Experts of a small language model.
Size: vocabulary 4096, 36.5M parameters.
Experts: 32 experts in each of 12 layers, 224 squared ReLU neurons an expert.
Training: a variant of Adam for the experts, 373M tokens, 11390 steps.
Below are experts of layer 5 (counted from 0) of a mixture-of-experts language model. Rows are named router (the router's row for the expert), up (a neuron's input weights, with its number), down (a neuron's output weights, with its number) and show model dimensions 0-191. Each number is 500 + 50 x the weight over its row's rms, rounded and kept within 0 to 999. Numbers have three digits each.
After each expert's rows: "mostly gets" lists some tokens that are sent to it at least half of the time. This comes from a sample of Wikipedia text that the model never trained on.

# expert 15
router:491474442416461547537453516505535499429556452516446466481395493470529455541468502572538501549534511502498575468491514590518455540542450576466522497453525590445535615498457572520501521498440532519367451511572531558516449525430553505552506556402462513415477482484452467511562524545576551461426522390542553553468467520536412471543525528534527498394365540492555600535558484494467430530571531559453515612462446539465426481583489457507525497467386492592504514560551406525430527481571508527544490535548530412480435546488488535428564499551443436478463524584513510532486432535554459487
up0:552516512538413465530454452572559478441449599490538536499533545472443400424512448476541467519479439485508616510524611560449549582385516479530422495578500518465464531535568495511446409466468401504454520454628570493524512515572437447512478493582387531525449491456544483535509477507516532474483517513467486562484433597397571519500584521503492530448511498535561461474496475439517555438484428513502459550505473538488494509515489472504495490580547458466438524498552363444383551469473506512522489435420445509402532465472355438522549518553437533555533522502499574453480552460546441546
down0:541461541474521477520476577504522469551510524479419489432536595486564605446483434594432450558520502488567546508530453482550552487497572486485463471515556494421601532530524524527454477620542411524499419474537575488478498458498526489386532446536522489555417490520502446457501500529369410590463455516521476479380450501529481496593497407460562468442545525431470437544469520569470482496585401399535513444423529527540519442483541479575549521533460491465518421490510490505484467536463484467636487479427461515510551540495567540520366561467479507567465481455571464487574552549565484442
up1:500506521512502612478600470526666461408533470520468438513446531404470471489518517499646490478548463572501480425465452442518518453520496550425491403492398500460591513504465528536516511496493532480402557557519540527447557442536449528528517515502466515435506489519393551553463562451484528452467511570538571463501477472409407517429472544506506595438466469448651503480415471534396510470530491481605509607544517450498448540499509464510511495408450465513483431566452491474470407529523523540479484516543540464571522498568558498461492515498499555513589429472562466586489568488555479549
down1:586416478578577456511443462446544553562444435464460499540525471501595461537516490497482486468542396470489540446519491531555445479469495528527524487495513501488484459495604522449568513505493585473513430538638552497507505400486528509422498541575518469417544342491407497543489537530526531389371501470551518528496546465539406475554569459567563451413443535578523465512442521534473491510423460470494561474499420436582595488440444553494467523574493537450424536457539513534429511497524522512537466524547506621457532456500482526599456518532487597520508475526427491511551440473599505449
mostly gets: "ative", "ional", "eration", "ify", "ational", " various"

# expert 1
router:515414515468533566536481508438471408506529444460450457524416429491534406495481518463448484452516496531512570455417519532464492546523473585413521555598510584492415531440519453663471506477472457556394530470529509499532533539459554526527514558482555432400457505517507567451549527589502529463425568486490487603465415570553540496531572451458479531368459493466402571580504479550477505474557486447539546540519532496456521426485517532577479497525451516608487588539493505470509518489507598606552405450569494480528473497462510603408534499498401534496469518548484568464536477481485523466
up5:478564530448448454514474599418447476440547578535473449523467510514570452427457586452539504487498528446566474488415567512524417452597523482456552491543464514455503526457397511528434592531468445519479441497419578463535508421469524448495559553542556459430558515532445522417509556486576540446536486376477454516498476435534517479529539503448528544439541584406477514379520467546411491464504556540542442476573428455602466453507444536431535521507485495489563541554559491554487488449520540561569489529562430514635445543492503565536484502515474504513456428539456596503587545563522542582
down5:529643425587441576542531513528555579357534497520520489509507429521475558493555404472557526589481425557499494588518510486541491459384552458515520484502471425509464437560525525443475487505576457443540555524482503556579456457461470525566453521544519500529492460480526492464549551543401502430532481502437555402616521502425478540474562479544545581547465605463468449512499391414505473459492548475550474498481525511468551568459514424466473477460476435472464437483523437594464576470595508586478508532486459517449559454483516475510457508457633543553461452510398557492465457494532461462
up6:522547497486416406468484449655558414464480468362455455445449453618463446498574538417586518470530539471473537556559467479506498510521483445453509577465574506447425446508534444471486512488472560490494532435533552531534476513494481620510522417521528466543455537552503467507533485569460526467508530520514528445509472450610445441485506530443503484420433437419532501549469520443549528567537484526459544498588577558561540540494519486524439373492470528521481500564517498541484470489541546578511372587479467454477507482462477622494475506504476452559501456527533538615514374526575538431
down6:490483441502399557464516575485422488532542517585513503523473395424532445540436427500575439512521460522579482404449468442551514561510529554533516441573576506472634449511462563527551568586563469527530346630426486533583493474470532490423519486556487523529390526468440463498545455474524580500468483456477452488475457468474552462518530457553481580492564467516508487505566642484510508543522472472529398522508495523421474545530440553469516494584462439424491536458505601475448498539445447508593524449527529529549540414566540561518445524492513462502489473419526401475505509523466478459
mostly gets: ")", " %", "]", "SA", "\"", " network"

# expert 23
router:456475549370506452577516379472527492410542491481401501526491462440548430593489556477488436404494489539474500484488542501449436473500493549482464490469473485503507548495525584595504485505510533554369525514618509583508490565502532494497521561477408410534478475589535511460517458552489518486607514513514532465472450556482496468507469556429526513450448519497474551533525453527494461581569501589473556549534538547442371528556491510585490577535490602496532456532527440458475505521542542603491512574488549534451606624458470558391572481553489568574508519491526474443498532550407465442
up0:454501425492514471492547515617560477540610513524416419506496394464535519484523476535456477501446546459552523483537488440523488502442541481493500396434391503511453571516543532553460468589480444455501493457511504404595477561500509542435391456645500407528488444483430418466641575540523481460512503439473478555499472566487466486516515469477536500486496535426511503620575458567574522543505473399431437555498515522576475488493535478478526439451538514393397546528523480496556508529521504456468494403499522492483454547584508580499521541422539567409489505595503489566510553544515502543
down0:468547567432529509542556518556479516484420579471508481472359512486493571553494506515490480493477451526456539430506412444549465565475538496480551458461456496500474513528453527501477565518531439520517475484448543427642430447451511388463504529505503472503438447566517532433442510524479548492575553478551486435477454480483438475561488420424518475641478502431555605586522547572539429531498490450495483499519572457547484522493512547517549455477559501436517555494563446504539412637407548594492625462491584450447588490423576468488556491518434533482489561568465521510494549528391508444
up1:476519493514478606550581451430515486466473549465498544485520492458427445588569432538486521446494520493492419493447390439497497578523562502456529444449471435504477501543446527500541489634381482488546567428503574540473534445518501519493471543566528519484452473403507455501461473519450522507560528491526532477574435593522458480443587502447496507516518558473559583378522470571494525519525629480333543528484572490477599543400456481513512577529486553464468473495468507501530549463566551445602513551457473514504452580580494453482552524390513494571446447523440502462521587436443494500
down1:515602467618554394533520535589524558531513482491436527575438554435453640481487466569522496523487544470487444510476524483481542539464464428537534503515566551438475490578517456457551475446547493504518572508480531506585496467466552465482452448517493586512511441472533521450505487517403382459571401473528546538522537591480548479427470471484534519533444461570592548538544493548458411504527544489431525591512532435471499520496487498475414500442499531508458452484475595605367497386577496480408495505439446409452462498497571512527462467503545552546573466450552565431489509390466523473
mostly gets: " com", " mov", " pol", " conf", " writ", " prov"

# expert 13
router:469460459475448516610499562529511513499498541433485509498548477548502443450509498518515428439389452568494467546510549537462441488434525528485544479509552502483541617537493533621496435496517496557438478529529478533588497503454459550470482565453468510406499504479574477462484511568526560522507628377534517467423410610508434495555542533407576547426412486525482565491556387443420436472590501500510529516489543497478571498529533494505492486556461526536558557520510370442503541537566484472482449530432433489596530548524586562381581535529514565474482495522473558472574546525474427429
up0:542542497526518497576557561456475430414444525554444504515505502481490506613461495445496552448452431582524586504552616462534536517531505515577521473585583627536440509484528592476443503581457547544537482506488482468517449481493498401461477499536509565477466512554535435467479443559469605407536462450498594443469490533475530515603623525449526514572524544466518468539464476521437466599525519472520564551533515450488472428467433428493552502468502499499446529482473497503383547574477547499485458436472627470543479554518460352497514521484386453409519499511464431453518496416521492551
down0:560506501485541564397531459560464395484509541565479614416517489452503557456523493439580493466545487494555539526524497503504508549581397499581508501581459471452541536504483487505460516554494583543548511536401532490506499498391427417550461597495511474548479490471525469471536509445556459462577569410547564541490459564591448433498523470437465432506509553486438514583511537429474487494563413553505478562525545469469468438542387443448477499511543484552570513540374428411457614415562383452538554495472502438529501516515490451524538433533461570533512487529486518505598471426486498557
up1:511423497495553534444390506381502471519564531533486605548461476549458463458545426520532433419495469564527545503496393535552433541543579550424520460588422527490559473595489549575516494498387466522488443478589482523463416452470445387431499515566587434505519517523440517557401573486469595503486619527551513446490474529540413451529423513491502506540464477538413570610525511574502547516479404490466497481511518470589459479573464493585527473493423471504478482516466490473447462494504565455412480502506550569571524573476528505507497551535458556484522511500482530430524571444436535547
down1:540563431468536454425431508584489505600528557359550547472506470471461419415514534505376498494479406442457428577539450477500448476543594477441464548539494478420522581594472605567450542518498530461489503506503484523479445573492447505522471463565481503551501471503524480477484561482498484517524479455572438505463409550495451415444481553525582571566481530465548492519485495455609503505588552550442480558558593457501465586523447520565486480520484481513432544337485509473507569507546533463544501593575533500488441563558460510586448420468429517481545464481524434515487493479556583495
mostly gets: "–", "gress", "anned", "rack", "ript", "oor"

# expert 14
router:488450499476486531602446524449519510485565505471451529581461381430592388505538491431454506514493461573556533537466503539561494512476485553441430508482521539528412594468423542524442491495398513532412537489548549462441431448466501440563477522520531502415459562495518530477413469485539488506525517526538577450549508567545474544544581472482565479454402563432580525520426425538462474490550545451506570596518446560510510552530584484558480494466448574507482471498512450531521461441530574517570394586482523510579506547560470521377527434582531530518509577579424570552548523456452584493
up0:513433502371456454475551433506508484525584488451507576540547518502456486592484464519498436511541462440558468486576485496505541535411376444512556439558510560527419596562482527519482472527427537390494516494613440528529428544571447486473479602503467509440429494470494531421518574531514492500555455490553464505470428534468508513454518562424545494500387572438484554545605417507472485508519560489523548444558449541456478505426459539498564537594431606446526485433560429435426461515500518553467516537459513451551515467459453465481460553402580521512543441585465541505572509436557543486
down0:561516569484551450442554565490455512486573580525497528569432530492501523550491464443459532480554558575425540462492514438523506511485517397511472546445393512471526573559514483488412509539613564453630471525505514466555525486495492552462507610444536419551516540507513461501437503425388535584560558446542441521375531486476392379477505523344545437506550432484453393426535513493498548491518487476507511501536562497539554478576500533427513610582479462473514504553496543589537475482425450536508518491558453437498479548491525423527465523476476465490415485557514522499429485487544536548
up1:522482453480480513490527554526615497527543420452423399516453460510503414473486537525480520519596455466429496507536430535530423543511505480516441502521571486482389521523470461529536491538454409465478528555490474523508398399459585519536541513443427507512526472543485461475473479520612474460422591490505526495502389498557480531513525523515522537516400593466475521560557375543619398463495538509526529484524540537484525459450545476515466479505465505565525547574511549457555555528462535539551420542610540438535590437363519548469611554509528411477452428601479460478490583443510513493
down1:488499529476492483625428473551492481561468520460536463465522508513490539543447426430492518550499490495507386477499521530512520497505505447518561473505537517498375527522438535484518482539514490503511528509479542539541463520540584453453508564522446568519510395451486495578456553493490537477558480647511565480544532462441503557502497530457415598531526533472503340394425529426573462453380429484568498419607496623468454508427491559493440478503486474375566505534562542582523563537503480495537547459526458498454530478505391528542388539553536541467597546554454463442471525525509479427
mostly gets: " more", " San", " His", " Har", " La", " Angeles"

# expert 4
router:430491527465479499596447529488528407392550408436476516524517372473525469563517520495531467507469484532506564493528428469569486508513527587409468509546519519452520652409524471545502424526485480490413438394517548471572526517492540575563491526526533448482428559482482516439467553537523580568481597477503595540522386563506492453618514569457586496333478470517485578546520433532483476444608461542460545525492446520480485484543518545552465544594520562512465455547521434468490511510574513536499447561505439509496466552542535500425617462515517545526465545501493480530541447512497520480
up0:554497462497400550618475497521533447470609563474520528555482506512445471478491496483489521420361465570494451514488562475521468454529502596466543406497430561544526452428505491589532515488393560509518474370482465507554503501508477511531500491500501500480493441542502552560477619500487554520536487506483546486487430483575424643618520553508465471540485521461517566529438546583468500499560510430475423560520490483493440522443631386514489550486442511451489361488492479523471481552484525502465503571451448525502564543464508544458584447430400476630485512476495494450545430465470456490
down0:543483438556479473489483515501543488607524456502598445500608533456451467514477573457508601380461435420491469602529569578507518465518525523515497617561420395446520498507502462473532506471534468468587451545510521538575507460506465527464543454397478502574532531479493461606500461441497489513530432563490489436495512496537468566501454480441563500525593531582447457390530525578504526482504490567518442458406518390604473494562587463452481532509454523474510537456391519488498496482460443452444483523472459450454471563582592495522504500488528635475520436570511491509402509526412545492
up1:438572486464450574564464449509615461408502509451503560525462482422531515524503480455528509455503463493478492569444523467429432557519451512454485476540505542539478551536466472449462461485493528523443540512541480592558455560473439530473468483474446580383477581594486499462522468509473569415443542545542524539592520522442440493486524498431480546492530470444552503507437482480440415542462477431427510520506440604426444644570560499560533416448542517481405576516602497389425654503579550540466458523526475495557536514491445517496465489494576416571458558492523523466465596482534464526
down1:527539493615525440455505459554526549525469440535520436478550573498444502496542485454492494611584518457489461497511493484489519505572459518561569464407542548467505517507462472386526449479547509471505477490498549532449540459507447519508540363519541469483547536567532461483507468445509469466495513498662477480552504505481554476543429569513425520430572432479454411521464540548578445520365485473502495403461423458498503520554475624485508532490493502421510507550474538452596485425505582513422467535536395534531520537598495519715486506490458403526525527506463478422548512482527487491
mostly gets: " However", " any", " however", "6", "5", "7"

# expert 22
router:421589558396461516552583485534467418531469452403497570536394348388467402492547462516478412505398500578507479511469507508502438589529477572428463442487522533577488557463464485617426519568435427468430478445488456560497507481475508456467473607609524493484488573538553544456524573585540521491473580451525569522541432465525491506560523481468502592421492502483499603483528487603499548454543556532472481485474516549457490501581518481537417533476551494457484456515549456524444517466539533533474451536444482459552592507452530492485471509492523433574446547520469551413522492502501511522
up0:515546568429546505485471461588470507419448577487551468466548520487460462492441426484503439521477471597514447479500530503516504579567428618507570477429454557435485458410538558476528499476482499519455592462379430574460451523490451675468534503509490456523520607443514507498432482497496489495514468441504488550526494472498532544444456547596501525522466527494473538548472418568525450489510535444529551423467450520430526508589525483596406522538509471458491382541518438520432493493488497508480485507578496376578572579498553469477498576499511511612470545573344511515508463526467467468
down0:550492565575574523563570536514483571463494453560516545483578546587497424457393510486448548387414444488541510583554483526552519435500467554491481482575565578426494489518462428501526550514453517562451457611464464481536610493539529422576472377429523544505477459578484514508496526541533424551529482474468486515505535496479470514483503391402550558495492505571496490495444442434516514472532498530447502522441494522559443507517493536453504420534517444508442507444582567465534507440472502546477525438361505523430504478495444597646382387552495518499463495533496484467525495542462413518
up1:457512488509548469485503465364516536471522469483523514554479421544559381543471511505579474551462479399527541534496439563496413583504478587497389539562458507536476523531467550490431511475497437523495559460598466512516514511469589465547467529535477448526547564379524533503498507611497498406440523532442549544616457498469533425524442500557497582496493543513525497538527416565477458445489448539492475564439484544407439495482450464562467563495577415487451572533518434373492531451423512428480568513604508497609537497558511497490472399425579481544519559461447467474526424496495454483
down1:530530572488454495412496450483447506572500576486519471456477535541507388459520499529469506532425466538621423415523462557472545520489464564499520466444471519512563453476593416484493514625537487526399495434539494543527415524566468472493471504435566574556525513545481516511446516577459382410502513541430480531522568493453569509469441433490509545443597578590488468495502584532441479497449454522528436409484524402412468459488442505559541550530607508503491512536529447548466487477501483447474547609499469418530488382472465459485487536461523580554454555405551589483566515538505574524
mostly gets: "°N", "″N", "=", ":", " |", " making"

# expert 0
router:426513491435501504566473515480506449559546423444460521453522363469548460539472472521539425460468520558548459468470498467488550525507423584410453460468522462437465556503455541611455561496509481526463476388526467493484445504466568478478599629537543465516552532566517485553537524528573487528487539371513575507560471530528473441592550513437583512532431469449560628580519498489437435451578515545490546544589542509415415570491571448497469538439430538478490448536469506502494523459499513550572417558500482468471523462464464537433522550539394554563458473531429478446602473495552487456
up0:519448503464614565493472410521603439503444477499522424492519443451409460535541458525500587524380499515492454433550456369529529466513468498487506406544470507511538535483468520565564557536498464484507495480498519545465531411453493511464521488659470523557513523512526461486500510489530493487487519509513477473568522509620442531502473540563482516464482478508474548565455549585505431490493511336596407479535470492388417502481463555522442581483540529406533400498472513477565514504469477535574511593454464460435451581394522547448488433479499479556415517468573437524530537585486422545
down0:485567474520527433480443415469453519511540458517464590570471521458509426388475548494469486499573562502472573551504489578429398436518488549499454587501573451546461478494505525501465462478474560558459413524479503402441552532502516530506551439484482486505494406475501522476425431557436527450539506521445442507534470478404505509542549520438505564336509496576496474448536390536498482465583471558452555468510598461545612482558540563547497490485592535575496520547462468477485472551459594553504481392451579419493547510493487502523529546455417432472598469556591557557543434532470461527
up1:549498482486540468527509464579421432424571532467525452493446502533515480509546531545468400494520518547383528562357571460450532430469511571550503490505518532498513484484358452516478603531557478517465519500466509523511492479494514456492540506568561498467411521574563427482574555546531493506530442496510555524432454560528504434511581562480479587506469527444475448508391456523567453592487515486526477511364476512450457536476488483499501334482418528550532446436530469507532483494518521470393563520583446542574605472432554567500540578519509515508504475501512480551496463549524505334
down1:474463466445491559485379580473442549415477443610549461462448573445567457500502525501452429460489586414456598548480549543573456576540541477394435489483443580558556426560560500534389420545527538471534580495526611527412525535518455486496513484512472487550498554524475483544477447401520513515587563476451553502479556534456472542489451607477455581480438485553465533543514579491421515484467438492561507497472512529483487519463477517504459472458521496506572467500479513460560394552436510524470514544486531550441510525514598426573411526502525533396575486520499531475463486469615403525
mostly gets: " MPC", "-", ".,", " like", ",", " &"

# expert 2
router:490393521428470533558467472438552458483540411458440437491457464567526519495457491457538391492448530534499578470485463583535425532577509525379466445564492523483408578528469509534531465503445546487434484416581560543592541502520529536552555587509491577497521544450587515515516474601581488428518499454487546553468502531506472517530512468582544605407389568508472545496524462488427406495548450499489458495523460573445524487567587439610468549528509534588504475544578494471425562522489590484490505506529444501562543488498476490373552435412475463487434427522453538488546524481504543482
up0:573542497535529559470461475545493473507544498458512488537552392563410524466403474443621496462525559537549568549502547503581512477485532508524528460526486496489484571520523448589547566511369349560456499464501466507465505414546568504499530447510560500476515483473441547484511440579536492447388535527423524589511505518477462510559466437506434469479467482450465593394487462476434517514473596471390553564471531606439526587575520408519497513452447507538507511533458464450527520509581529460524446490477441415523455487473428496508588509533597444572468443562552569447500562540500584470
down0:472539469540518451552456559614420462444544458479420450456465535454534490508463464599549487544498479498493532537628517451462447450466574464538550492442488554439463491595477497374449643461501494512534564415514409554467492529556432473404423496473534511523529546513458542502420539487529453554542513433580453491528438462499478484470547425558476595472532489420490486452494522494527516374429584531516487512492596507511451634503459542536580497532422464562501550449530593499509455483503547481502517461467473539491527470546559610510447485407504501471566576498513443522539441608479492504
up1:433517458437516448532414526534479539498528513432547426469519505379470538384466444547555473468495449498473618566496463522511489508472493404530471484506487492447461538438541497494604488445514366486470526572529566576503548469526526591546440566488527571413519538559536471500608534559557575537541582514504546542505479513463457490519620491472493463559452471425518537457491478442438465464485461422590462543665538589462530563512495467463491450435537438452531507441437488446476512532447528472468571556460462533550463455553587491487516569452536424464491563476520448498489558393438475524
down1:525480543508494496622423523476505423461461510552546509421478454504543489613624416563457544466508449528487526566420527497516612454523514440508488580497629544529479527440554504389472505580481506487540531535482570537605473519585494549540458540579534459421464565447488490504481511506525488557496563403558479513570477491512376471490513479396499532500589420595459504485467544568515513477476504491528476558390453473508508400486512534511450535400490498482394550425582584437564515510505501462515497522460450427522450472549499521589536442534471458472448522521440433469526484457448540445
mostly gets: " company", " government", " members", " military", " part", " President"

# expert 19
router:546510475385487536558539445424518460510506525467368470485429450470458426542488510517523500395452465491569575469409508494557500503478470558428476507543527515491453584494496510520418534501446456579437495508483510519544487490501479561550501586515600476481439447559466566520397589499515525514545616401499585533495508543495553463518460453479517516442467552431439532469533414550591570511526516596475606500528461535470554530448545438607458498440537566512539547516478437549423450495618548485512516482427509476566506476493544542347501478517456462561459538567537539523603515473420516480
up0:473404458513487470445572517507540403496480492532491502441440521478506484547515456490508510503533484609464504435505476532470457550457505469557506525420563569493487505457623505525554539552489530480413446507500527531564513565500562458488476614534424478564460478502485461491497519448525460527519536389457656482476482448539560437565530425462496443377553553458529470521574469569554456465545553480489562552508633632520515549500476388512394436538520465481515498484559399479508443535560470483576484511591492459508425539509460585475565540502529446531406488518438429502518411434574525471
down0:541529510488586487509488452551525490469492432536491456584463591469498451561364517587463522472456504531521486551482442477486539524457539502513530476505550569521624524502483458497335426488544495532491526535467447426521531432456557494486426479553487457518523419489525442465528503542578542436522462559435537469514352536495496593460467555523456445537603534544479480432540540477475599581558539424479456526565471541428494557409387421463434557530510481443507570417456546483488571532538470494506502507548544517515440537467509506544512604479485502449442546466409523386608519523533472523
up1:516507502483427403600550481459564493387531495534449472442490500455471506493518526463566516500556485557564461582481528460435502592472397427579509463439447523545480518507500465467426469526490465535475519551530489529523412413433423492581546441539539464500530446591486566514527497504585527474508492459480525534553444525509579406580558494537464463427554640477478498407420424547498442471610460425594560556473448488541463508492539490445413516549558537485556511499568449611488588489599526494473428503494497502561524468468535454497535517480497388559533506571537516386480514505579474495
down1:492458450605481453438501559495482468459502496504535562480507472485501482463458523508526455437474409503555432489568500430537542523543507493560495493520522452516580487516448522472474591512592563566553509573506626502463529381441507455577507504458513559389404471410389440472498506573456447518505540476502515491454483427580489485493488469466470493487591460547464360591480626427457513477531536456653432541502452520585503481481468473474465584497550467495569530531483504482472465493462500459456484576527424495512577580501498423565419500527386535593506486555518475553474558488562562488
mostly gets: " York", " Indian", " Kingdom", " small", " Coordinates", " Ohio"

# expert 3
router:447409573495471521575506485515501468519563495515481466458436380500446451539480548550491428445531474591528519470417505520461495501474424583457504521525474544485532517488576466584486378513478485494418446450531488474480442547513590451525522518559479487433494570524540514471532549555534630485559577394448536508481348599540439484512557438529537466417508553465567567480498488507524433489609479521488536473470590556445448552475555472604446461499471514478535462551543490497488569521557612503461400537553465461568520481522552547389617450499465417495437467523516494479522494515431499477
up0:541455499488539550556459534540572433480545473440496418454400522543440452469524477528515518473475603548499492494495436530465446537526445540518473438516552543480447503520604441524477488543522531557562457504591388481557538561481493579537476396445562492494502479458505528507453500562506523473596534491436598535519447601426524449512594542564484561439468587461509504531389491526497470469531441513554516548525565490466432457529591502456457524507470406439495449493519481452554478491607524531552489560540508459513599474546473415488463483444634473503456425501433574454478398427475538359
down0:493434600519549452480567533380431537498485493620559413469520514500500539595552460541417536586484499518528475531507433452507461518564512451584480538454429492529492454461505470415474454548516438461635461556515499476590513483598459463514488550512536529418452501355508452452474504470462458513480615549545529492565510516441512570550513473613480492552525466526466370514581586483571573525437479467556520455432534526576473503491503421431491580542460495477473522443529545472537458507529448453511494423582542528498521502533477451520323545498512468519476487548483532511510506518428466519
up1:425522493519568412476452490508502468580514486420490520457558504499509499403468505535471414520477541526569589524510580516421445498453462560493421535531491516550448603427471452505480467423517501574450544412636576417498544484464554441489475482476476434494560586540588502447490482541541567510543477491474517566627528462522502386437493540569467480511513525461617577480491466523500489432465510536396537437452506521497458421526520468504469434547527605485559582580501475468472551457541610534527459576558492422525454579436571495475468445496474468492452497446464449427494390529485497507
down1:482447524555515576483486596447455598560467515549441451557540517536451541555539566516432480524502469553467526427479524478534470422416447434435511562505498442502540631391565543502442452413475461478484646460427476510496622449514471597543473555477492600507380528536521500559415507545474474558491452524479494515430481448605557518487481497531502460463481491514475564513442625551429590559477494494465538391512446507473474448485521423501477492504581540561498478472518498500467499555532471571516501489514515518587411486469508520440469507505503561462492493494521365510430488568388512506
mostly gets: " Best", " JPL", " MPC", " MF", " H", " DF"

# expert 27
router:502447547446494526559544516501542450507545455487481542586464368423462524447509512378499388479431518486487487497478574452477397543506523542448504428491524532531454616472486556564515507513434487501503455367535449517603468531468503515549464545488432451450498527524503473528468467607503569494443559504449571521504390530514459533507565511580559472492491506486564583510483392520390516493554479474577515492483546520475526467561515490542460455451479471436568524582503490455512602416527513542487371503583488454561465549461523520409543564471486533443472508509438575454600458399490532415
up0:547480488508583599492489431508536490518433539527403455471571453424464410494513481529514469442506489541549547498494553444497551495533494565487503400493529533459437508477604486546425536540508495640510466507486506500545367560410579441468543463448539456504483597507442497555455425447521516422485491492424490581566434490541509519559541454486634523463470376422462488516418475444455440473536475527563561511421540553482456592516482503622540561498414423470522579484544479442499546532571521508501551507537595514429487558491501561449493484447533482545474527490496488554569464566503412455
down0:523511466498423532567514462525433454491492512492451500484485474605500418551500579437482439500532490495633433551563475541488496404521512407422409505494440576588469376542510464563549529482415515594447494555529434559449515452522557546451492476426486526538486557424458428510497462441533488574511441432507560477607555444505532456485469503527533533515499420422392569519541419415466450416515620493444500573514468476532457510503531489469557526529544496501418515535539477527550443332507472558498529549503521514468546530553524494583516482521599487467479562553473534557484480555555535471
up1:399494536526434405485492465587450505541487503500501538552416442456440467496592463467458493535443439511602459542457562447545564526445416524448475501433416464627523500462567414559493497547397505444487489409533436521425569510487583503518436531534554480574546539458497494411515504587601526499474506505553453579469427508525461523536526540549543542536488498543544498485535495504463541500536549521490440480441557536486470533637470378493491459441517547535365565518440463452474536407459523492476480494496408564477565478514510504497477463478553568429409585503516468483458476551409460556
down1:500486398444536506510505525541520501542553423449457481492476552439494456495414518504450569515527456710460413504534514589515438476485495464509489507570538522435509435446455543520514502533493547458500470628443528540484358536610538505519522495540552518505514521507527536490567417376603396596479520499566493493509514560475478459515449494387549529484530477503559435451516491419471600483494451555540557479578434456515557522453511472479457392449503469519488418417524539581454466545549439467552510477599440530515534440476494504541454509535469530522445457466495504495579544472416489552
mostly gets: ").", ".\"", "\".", "'", ".", ".."

# expert 20
router:395486481355450541483476479508440516501541511491430558459436376500439527494499575538478431503462525550536514526484466571484506509476498574514416428515557453518449623507505543586480417487470448550482527425560488512469456551467487506528495493474526536418533548482541474512456543511491498496517581438557592600538381539561504456566599532464484457450460528484485522467584398512433487467537523540511564540540536587468437589440529494613466461566425565523475533552551419496446587450559513514471525549465422449528592445549515523434530517496513516470446522580430605558542515485553477470
up0:493512524477396413517469448397406508471543487557462535468415448493471464501546503455507483449566405589508570558490481487592461516472551612520495388465434493539497485532559549540410469529466472526505579464516544479581581597483519438559504458417500551407551552392408536506525543506490496551472557503545548475541517520469386511548493559472460502467495487543469535449511438512427537510518541522419449475482511491484476486429535497459491553613634557510440500437457396568516556507596475493474554543544466529574489462503563461474568590470471504478471475519536572528495537423504513381
down0:518576469580478505564504465515441525542502425529537423508514610490542562487540549482432492537482523588514464489458490521502625502486453519567455447502572503547540531487492450521522463386479502429535455460526474466426561490433512499529513462481578421416511474540450568505540467454503465545498424546517404427473590566523467451429550484460445606543547508491549426548534471504580505528498486508440547435566451535481432546498519455445370552522519446477470515548404488545479484465503455408512459561349484494459547524574591572567487540506599516620516554443496482469549569434523469432
up1:424531441479471418480465445485452490451585467439467468537513451458572469490480505558513468536463586523539479510437485557490456478491436552533453466549462461593528600440495530571510521519551501481472493465425497537467460500473574508582496499473518497458482514448571554496500583496544530470567509495479499596504446569487462509464599467456623669509470604458522487445572560519478480457465471518522500579522514413487415454451542444579536428439343506464459527617488407514438599465535450636521519524524529528517512433480570491477481483518553557470429518578423529511464512524455432527
down1:566413548654541475485507531588607509464466426527490447505536539519389447564534484442528484501515426456506544511455599517492452449522494432519508518485504498494433523433546513416534548525486534484535469604489554543528502453469461483474435554515465497533494498557502523573490470431514447470438430554493539434586540467525540473497443465456479509512593397586525535516494481593519563443459491471555486516542519512483424447542536607425468538536543488459451496413494469460544534447557500407483473495461459605406522590484474475621414523464592401546452441562535513540527402488493585534
mostly gets: " a", " no", " ·", " only", " ret", " played"

# expert 29
router:469559564412446502512480516499563480524505426469355557485399372460511439477531456548518483440442568526557586419450535481536493455501522610498490518506440503491433568450547470562464527510411537511485449415583549554549510454465588530561440561532416544431473483503564501501504544567497526461452578467584572501520415546519457478592576467464536593536525452477545539512520453574479432547577459487493556513554578527376453516523548419516461493525473555537483501515523436557515504491506567555511513605530425442543517534495516521416569559559481480538478504578487540519566530517470456422
up0:477517496446467506560485437468559499457461455531459462448534513507506454511562482468468451583415502521489534436520411482482537521516512502550485515408497571599548452565485490502454492428485509440523466391514523545469462556558554508615558502445526531450499506466515500380520428492518515550533552509485485522536454588482529544451517488449472495458380519486494531549416448488477520504545467557535475475572538507412475487569448555590531489469544438473422389479482373349434499537562483506526474557472471438520602445438388496519511499522547525600535466613636536578466429535552551487
down0:439436456449594531528527607467527496517468366485538485547545526490573354584433454427475508424384531433496518525458524600445504540528511521516431565541470412534494436493461572496450564462431469514536563501506463483514601520610478489456488442527473378544568488541459601424475480511485451542473519520470460482487414548472527450478463561500478485589520538525421451505579533630547470547496412577493532523495495502426510388459518554444532499499543472503505554500529560485509496486511508565549487434562450515593459545494476557532431574527465464454545518515422502437422527504491495478
up1:576453562526566449509501497515493468508567529429516502452470553471539530549502446512510515552419526531463541510433506500426566585498508537449498503471471442409497469465533552523475468591531461478513453525497478531548490440468441514367624551471447491453442414576457560460469569562561454442474543475552521490537442587563500494448412455542529550474548521526517565626552464520479479524495527532573495479524492470576461487474465469438470443429499520546426551540455492485516364434416590547518477523435417490487502559444554480441472556516383426475525508569555593402635476525549561544
down1:452560502515427413423480513473525555528520541489566474492430492481416530503546470467536543449477501527386543521549523546551473470410397539562580451453483595512473512434492560479513409452448431525508444512555516415462466503566457544547434481462556461488475501524471548619423438485539523561582503543491541484467410459440508476438513587506441488505529542393513533535567485450548477441508369436506591507528671449431493563523494559592482468458519519454483437509486476423451514574542504452556498464499509580433442572526470483546560494487613509534516573528519533549461544503472447535
mostly gets: "\n", ".\n\n", ")\n", ".\n", " |\n\n", " |\n"